Below are experts of layer 3 (counted from 0) of a mixture-of-experts language model. Rows are named router (the router's row for the expert) and show model dimensions 192-287. Each number is 128 + 24 x the weight over its row's rms, rounded and kept within 0 to 255. Numbers have three digits each.
After each expert's rows: "gets" lists some tokens that make up at least twice as much of what it gets as of all text. This comes from a sample of Wikipedia text that the model never trained on. Tokens count by the router's weight.

# expert 1
router:136113129127125136123103130125081149142132123105120138140141112123116089161153140103082124143162151132141143133148138122109175158120116137089116150098127148145135090142145115112122140106129117128163208122136153106154132170097126103160103128150111086151133107078139125103144104117121118132
gets: " was", " a", " is", " The", "==", " he"

# expert 0
router:156148135210072114098139121116094129146128167162103145198201167120137131130129116143121132125087136121131161088132100153142118131139140124095142101115143171133112122093139128155142169122111110136131162145159150140136129125155117128125150149146107138090136125173116109156113120148150132128
gets: " the", ".", " of", " a", "'s", " The"

# expert 2
router:092135144114118099135104118136133100116109135117121110144134117127100137119137133135155109059148094099114142109097103138125124107100107182122165138153165155114111118068131120134144147107129117149163089143158145140129110179135112129091114131115150099129140118157098136091150131134137152146
gets: " in", "201", "200", "202", "199", "198"

# expert 3
router:141138131135051137130101106107106149114126122103136123126150118107122118142149117124140127120136118152127125170130119099145128137136121104103106190087152110169110142169121158143120064063111109100072152128126121142134108091152184166127132134152139155175148113125130129144149087128121163086
gets: ",", " and", " (", "|", ":", " or"

# expert 12
router:119124099137094148086153190165129135120093081077156084147110162096136122065106109106139116143117140123150139129158148126106156119118124148175129135125124137145101142160131137161095149158116121083110117119113131100123155132122126146115106088155117115121126126153162130130095102090110144113
gets: "0", "1", "2", "3", "4", "5"

# expert 11
router:115121111132078098145093149146124085125117141144151186166122129144131091113111145128136139074112129134130141141134117108137132152159146138166120139132112116121158127117086146132093145143136156141130175111126122165116144119114164065128124143095140142107160145138117145136133094145126149108
gets: " ", " later", " $", " than", "_{", "^{"

# expert 7
router:139126112085157179145101104088117136130172131179139132100108094168113080153152144119130105154137101137133107152133123166134099133108109138080117120118116120131101098112093183111138127128135148107138136102100113164095112112134185127105144104116139079112137097126082138107139092138167149135
gets: ")", "–", ";", "\"", ":", " –"

# expert 8
router:152091140167153145125163130149117156135120107102088121136093110160133128099130113123128148092110091117132133163152158131101108110149152150142106102148130156124155117119090102143088152140075151151118123155098113136140093110068094096120103131100114122139093134102073134146111156115128104149
gets: " of", " for", " on", " with", " B", " D"

# expert 5
router:128132139154166153147115155080127115133116127148130085093115127139118130127133140150157079135127137112094146159124113153113138151159149062121137139129158107149136103110137144123109118110148132150117149128150118153151167154150110148123137165142108132133114147155166149087099123072162129139
gets: "\n", " |\n", " to", ".\n\n", ")\n", ".\n"

# expert 6
router:139115118089146089096115101138089123134105143108155158124109174104151160141093121133076159179167128122145132145117101139135114117131119178110122143127127130154157127106168126165162114138142138097078150145107143148116128133108151126101170083106115156136103105132134156117094155170160127104
gets: "-", " \"", " as", " by", ":", " |"

# expert 14
router:144158135120157145114150077123157178132139140128179123103111131127134129095114143152134167153136116098119131126165118072147129097133098116139102141162108125099149168147151105143110102167138125118139126115106128132105157124145099126168158099155098121112143117105138106168181111130152083150
gets: " |", ";", "ed", "ing", " made", " used"